config.toml
d_model = 256
vocab_size = 16384
norm_eps = 1e-06
Below are experts of layer 7 (counted from 0) of a mixture-of-experts language model. Rows are named router (the router's row for the expert), down (a neuron's output weights, with its number) and show model dimensions 0-255. Each number is 128 + 24 x the weight over its row's rms, rounded and kept within 0 to 255.
After each expert's rows: "raises" lists some tokens whose logits its average output raises strongly, later layers aside. This comes from a sample of Wikipedia text that the model never trained on.

# expert 4
router [175 164 137 180 106 149 104  88 137 155 145  89 120 112 159 144 164 165 110 165 118 113 125 123 110 142 127 179 146 188 131 143 140 123 133 134 110 112 134 108 138 121 145 123  97 139 112 105  77 147 126 117 130 139 121 149 111 134 151 117 123 146  83 118  98 113 113  99 153 133  96  87 150 142 119 172 129 144 144 104  98 121 117 112 101 114 117 126 115 134 139  94 161 100 116 168 122 108 109 116 140 131 142  86  99 127  93 148 116 130 170 179 113 124 138 128 186 144  92 147 124 187 122 145 162 152 118 111 144  91 159 153 145 138 120 145 180 143 127 151 120 120 132 107 157 142 162 106 143 148 100 166 113 117  88 153 127 136 138 154 111  86 104 168 179 152 145 145  96 117 108 159 151 137 121 128  91 133 116 103 136 133 136 122  97 125 170 158 163 116 132 156 153 135 129 120 149 129 133 135 143 162 138 145 112 127 139 127 155 128 119 128 156 131 139 164 153 179  62 158 136 120 103 133 130 157 110 132 154 135 142 133 139  83 130 152 138 152 113  98 113 133 130 212 125 139 115 158 152  99 114 100  99 145  79 139]
down0 [143 112 121 151 121 174 134 157 187 167 143 147 132 125 118 188 164 143 118  91 155 126 127 124 129 136 132 114 134 145 143 130 133 140 150 131 135 170 113 125  97 139 116 158 148  95 122  47 132 148 118 113 191 100 172 162  72 167 149 118 109 134 120 116 114 124 143 124 120 185 129 141 150 143 109 148 142 136 156  73 156 140  94 114 155 162 127 117 156 133 154 155 111 149 159 152 169 133 152 116 122 114 151 100 148 120 143 134 106  90 129 104 112 100 124 123 133 126  81 152 125 151 112 137 162 133  89 125 193 112 156 143 128 129 113 149 132 110 157 120 140 162 121 130 164 159 102 159  98 126 147 142 121 123 165 142 150 119 160 103 154 103 123 123 179 150 155 134 163 143  85  80 149 138 114 117 125 121 163 149 102 124 132  88 141 133 125 139  98 120 141 107 124 149 163  82 155 158 146 111 150 113 135  91 136 113 137 121 151 119 118 148 155 136 109 150 109 112 127 129 146 133 127  85 129 131 133 118 127 115 109 102 141 126 129  79 134 141 151 102 166 128 164 124  87  92 121 164 167 162 187 150 133 120 112 123]
raises: ".", "aur", "ound", " of", "hel", " and"

# expert 47
router [134 185 112 142 133 158 140  94 100 163 149 102 149 128 120 173 128 136 109 122 119 149 132 128 141 145 129 167 139 149 192 126 162 143 137 104 108 128 120 146 172 151  83  95  98 161 113 133  95 110 135  87 123 120 113  94 150  95 139 129 165 128 110 125 134 109 141 119 154 145 142 117 141 170 127 155 137 118 125  88 165 126 143  80  92 134 143 136 113 126 100 129 141  88  99  98 119 138 135 118 112 128 153 135 125 144 137 148  72 145 122 144 153 114 153 123 141 136 103 147 110  90 106 159 160 101 151 140 126 131 157 147 126 113 120 109 151 141 135 105 156 122 149 187 113  81 152 135 103 161 113 177 148 127 110  96 141  87 117  91 126  94  78 134 117 127 102 107 167 144 132 138 123 143 154 155 136 140 149 103 120 118 120 130 129 155 162 102 104 160 109 117 103  89 105 121 126 115 152 156  99  84 123 134 104 102 131 128 156 145 105 175 150 124 135 128 155 159 146 172  84 167 158 187 123 145 119  89 140 102 102 146  97 127 121 147  84 118 134 130 114  98 158  92  88 153 115 104 112 138  94 160  90 137 161 102]
down0 [ 93 127 117 141 151 139 115 128 124 142 132 151 139 124 102 115 169 109 124 162 122  88 113 108 128 174 123 154 158 115 171  91 134  83 132  98 140 187 113 157 166 136 114 168 138  81 156 146 146 131 112 135 125 132 148 172 102 171  83 105 141 128 161 123 134 130 103 178 129 187 182  99 145 146 130  95 121 126  74  96 138 150 120 141 132 163 129 125 177 129 138 109  84 109 112 157 116 153 150  86 136 139 136 115 112  93 143 136  94 133 114 109 103  93 149 133 124 106 120  78 101 119 127 138 112 133 129 115 103 151 131 132 108 106 143 165 109 116 146 150 147 159 129 121 147 144 147 101 104 168 126 138 115 158 131  91 156 156  98 125 153 104 101  85 120 118 172 156 171 161  72 156 103 152 128 132 135 146 164  96 134 138 124 115 136 134 143 114 152 164  91  91 117 145 105 140 157 154 116 121 119 140 114  97  83 134 114 125 105 160 120 139  92 160  93 181 166 153 135 135 140 131  74 138 129 159 100 127 102 130 111 140 125 154 132 131 131 105 118 119  97 136 103 128 113 102 146 151 165 161 109 146 137 140 127 137]
raises: "s.", "ed.", "es.", "s:", "ant", "ants"

# expert 53
router [152  92 135 109 128 158 140 147 104 116  99  98 144  87 131 150  83 135 153 145 135 137 141 105  94 141 107 124 113 142 188 109 162 125 156 117 134 118 142 139 133 108 164 101 121 138 144 115 119 150 156 111 125 125 114 102 161 144 127  98 128 144 135 147 134  87 108 149 113 125 135 133 159 138 139 122 127 138 123 119 167 164 166  94  93 105 103 144  92 158 133 108 141 130 151  85 133 139 157  77 145 142 141 152 117 110 124 115  55 127 179 110 158 109 107  75 126 162 106 117 145  95 135 118 152 110 157 143 110 129 112 139  95 124 150 114 131  87 151 103 100 112 143 166 104 117 116 167  96 138  94 136 113 111 147  89  93  63 139  85 114 119 116 148 133 137  82 103 129 145 166 120 130 130 151 128 156 145  86  82 117 137 125  88 123 133 146  82 127 141 157 104 100 100  88 105 139  93 125 156 113  96 103 150 127 154 123 130 136 135 128 134 120 116  84 142 136 129 151 166  84 145 176 125 158 183 131 140 121  95 122 119  92 132 111 107  91 114  92 141 147  90 121  88 117 133  83  93 102 132 118 149 108 132 136 103]
down0 [162  95  82 155 126 151 126 133 148  89  94 194 150 179 174 157 127 134 160 132 126 132  71 102 101 158 156 115 156  74 126 114 218  95 113 130 126 118 131 121 131 129  72  88 100 107 129  96 151 130 152 127  95 123 135 112  92 131 117 104 127 144 137 149 113 120 124 122 123 126 106 112 120 112 100 142 143 110 102 156 104  93 151 123 113 146 147 129 130 169 146  90 136  78 205 114 131 139 140 114 144 124 130  61 117 152 118 149 100 139 124 137  92  97 162 119 132 122 132 119 136 139 104 142 132 127 174  97 113  96 155 128  95 118 126 164 136 105 124 149 137 119 113 121 132 109 134 153 126 144  85  89 200 100  89 113  98 120 121  89 130 149 124 127 139 115 147 142 140 117  81 162 149 119 154 122 128 147 103 121 158 174 133 100 121 145 123  88 100 141 127  92 126 115 134 133 146 171 153 140 132 142 130  97 145 131 162 124 122 128 104 111  99 116 146 139 113 100  87  87 124 153 111 108 177 131 124 125 147 142 143 166 149  94 107 133 141 144 131 107 141 130 114 139 130 135 130 113 159 107 141 134 134 121 134 130]
raises: " the", " a", " her", " other", " in", " his"

# expert 41
router [149 155 160 118 127 120 139 110 125 143 132 141  88 108 154  84 167 115  95 129 154 132 158 129 113 126  88 127 142 145 113 131  70 133 125 111 148  82 102 113 156 136 123 168  78 147 103  92 105 120 136 152  97 160 140 157 128 167 170 109 127 129 110 119 120  87 135  91 119 157 118 154 206 125 165 143 133 134 104 143 100 129 130 121 113 142 125  95 134 123 136 147 139 122 138 143 133 105 159  91 125 154 121 150 131 158 163 164 123  86 148 107 135 139 140 122 141 146 160 104  76 102 154 130 150 142 127 146 125 111 164 176 156  93  91 130 123  92 134 150 113 128 135  67 176 111 103 142 156 165 106 142 122 121  85 122 119 113 137 116 169 139  94 111 150 141 175 220 126 134 119 120 126 116 128 141 120 163 133 104 101 139 118 144 161 117 149 127 138  88 127 131 149  88 123 118 134 129 142 100 137 130 144 123 138 128 136 126 139  90 148 105 127 117 132 155 121 197 139 120 117 127 138 145 151 131 128 122 145 161 112 178 124  88 154 131 150 168 140 156 149 139 110 153 135 154 167 121 106 120 107 148 174 142 132 174]
down0 [ 90 158 118 107  85 145 136 115 140 112 152  96 106 116 109  89 114 141 111 148 129 142 186 120 160 135 110 102  86 165 142  99 126 147 107 134 136 130 148 140 134 150 124 104 143 124  85 103 148 161  96 125 142 138 111 146 112 137 120  74 130 106 181 145 108 123 141  88 111 115 147 121  79 122 113 123 133 102 139  92 156 130 190 138 106 143 129 106 127 149 117 116 113  92 181 134 133 144 171 163  75 117  90  99  77 136 122 127 152 182 152 169 144 149  78 119 135 108 117 123 111 139  97 118 117 143 130 100 145 119 106 126 185 116 180 127 143 146 124 133 190 144 144 104 123 127  93 123 131 116 120 110 123 108 149  95 170  93 103  76 101  86 141 106 116 142 104 128 116 117 142 139 105 111 126 161 127 108  89 109 142 178 120 114 115 142 114 112 109 113 191 137 146 129 121 140 121 134 129 104 122 122 177 155 117  75 156 147 104 143 147  98 126 120 114  92 115 130 163 137 160 105 130 128 113 123  93 139 125 151 135 143  96 141 132 118 107 111 129 156 166 168 102 117 141 129 116 152 112 147 156  99 123 104 157 113]
raises: "s", "ing", " and", ",", "/", "s,"

# expert 16
router [159 136 120 141 119 133 127 137 146 147 124  86 144 114 181 121 121 119 119 155 151 140 156 143 116  95 148 139 148 132 141  93 178 140 132 126 156 119 125 134 113 138  95 112  78 138 127 135  86 134 154 106 102 142 113 133 135  75 133 144 152 137 127 113 115 137 157 116 145 133 118 119  83 142 113  98 151  96 127  69 167  92 105 125  77 142 127 117 154 134 134 133 132  99  99 135 144  97 135 120 144 125 134 124 131 117  98 155 116 152 101 125 161  89 168 145 116 150 156 145 118 131  96 148 167 115 148 189 150 114 107 187 108  78 112  94 150 142 143 123 151 153 152 164 128 113 134 125 173 186 140 141 131 116 126 156 118  93 128 108 156 122  64 129 169  96  80 154 161 163 130 145 142 133 127 123 149 126 138 109 120 128 116 147 128 168 119  82 115 137 117 108 110 116 135  88 116 106 131 130 138 120 134 177 132 112 135 123 175 162 119 146 154 114 135 100 142 178 108 162 110 144 158 187 101 133  97 123 182 128 121 124 145 138 100  83  92 131  99 150 148  90 140 115  94 157 132 123 124 167 104 156 102 125 162 120]
down0 [149 141 132  56 153 121 182 137 111 113 134 136 155 146 126  84 125 137  80 119  98 149 145 136 136 148 128  95 134 128 168 158 114 166 111  79  99 141 113 110  74 197 168 110 128 138 108 137 121  86  82 130 145 120 141 135 145 141 150 127 139 129 139 104 148 141 117 139 138 144 136  89 141 135 150  71 112 154 108 160 144 149 112 106 107  96 104 118 121 130 109 122 133 156 127 143 178 110  81 126 127 121 135 123 118  84  98 121 158 147 156 131 133 157 125  96 115 142 131 120  85 140 118 136 138 167  97 110 165 124 107 153 142 128 126 142 102 138  96 109 112  76 100 169 136 168 134  81 135 108 106 111 149 138 145 128 141 121 111  99 132 129 126 125 111  99 157 162 136 128 138 137 119 144 117  97 140 127 147 146 103 145 103 143 119 110 106 139 148 132 118 144 103 127  77 138  38 149 148  70 157 125 140 149 137 124 125 141  91 146 144 151 105 156 136 131 147 123  75 148  86 100 117 139  96 176 106 133 119  64 111 113 109  99 145 155 116 141 123  99 129 117 127 163 108 111 134 167 115 117 143 109 127 124 130  94]
raises: "ore,", "\n", "1.", "2.", "6.", "4."

# expert 40
router [163 142 172 147 109 149 153 105 174 151 153 117 125 101 175 126 199 122 116 160 146 121 133  60 129 100 155 116 127 138 133 117 123 119 128 138 114 106 133 108 102 124 117 117 130 131 125 113 120 109 135 134  96 163 103 111 154 139 139 134 119 127 128 148  85 145 112 164 104  84 110 117 149 174 112 163 107 127 127  97 113 128 118 113  90  94 118 128 101 145 113 111 163 165 127 150 156  97 109 123 148 154  89 109 113 137 110 165  83 120 120 163 101 119 134 144 146 129 137  90 123 196 135 156 160 145  93 117 113 100 132 143 174  90 130 137 136  90 128 112 127 114 148  92 138 161 108 124 128 177 115 153 104 140  78 148 149  95 153  89 134 138 103 152  97 133 155 143 107 142 147 123 143 109 132 148 111 140 115  94  90 158 102 130 126 113 145 135 149 104 103  97 159 130 148 107 139 139 136 137  95 142 112 124 121 146 103 132 109 148 117  89 120 125  98  99 135 112 117 130 111 112 118 111 147 134 120 114 153 147 143 141 117 104  40 137 138 170 113 139 133 101  78 176 119 141 168 158 121  79 120 141 125 151  69 162]
down0 [131 125 140 124 171 165  91 126 110  84 140 144  95 136  85 111 149 137 117 122 153 126 120 142  58 138 160 140 156  97 120  95 101 170 145 135 119 142  98 111  65 133 105 139 147 144 148 164 138 132 162 116 124 106 143 120 138 160 178 126 130 126 137 148 108 152 119 158 116 161 175 128 115 134  80  92 123 140 122 157 124 147 102 112 131 127 143 120 157 157 123 121 133 146 124 131 106 147 110 121 136 118  76 130 153 113 162 189 110  77 143 118 134 138 150 108 105 104 143  99 140 141  64 151  99 149 112 148 123 158 127 137 108 140 108 110 156  77  86 162 109 145 145 147 136  97 139  89 126 134  97 130 169  92 121 113 149 116  90 102 124 150 133 125 147 142  96 129 162 121 108 125 112 112 121 159 121 132 159 159 128  99 113 105 133  76 109 105 130 118 109 126 118 125 118 172  99 161 137 107  86 122 156 138 118 139 163 148 125 219 190 139 139 112 104 112 135 160 114 130 119 144 145 170  90 113 114 101 144 134 156 156 147 152 132 120 137  88 120 139 111 127 142 153 130 124 121 143 124 144 103 144  84 161 118 140]
raises: "am", "y", "re", "er", "u", "el"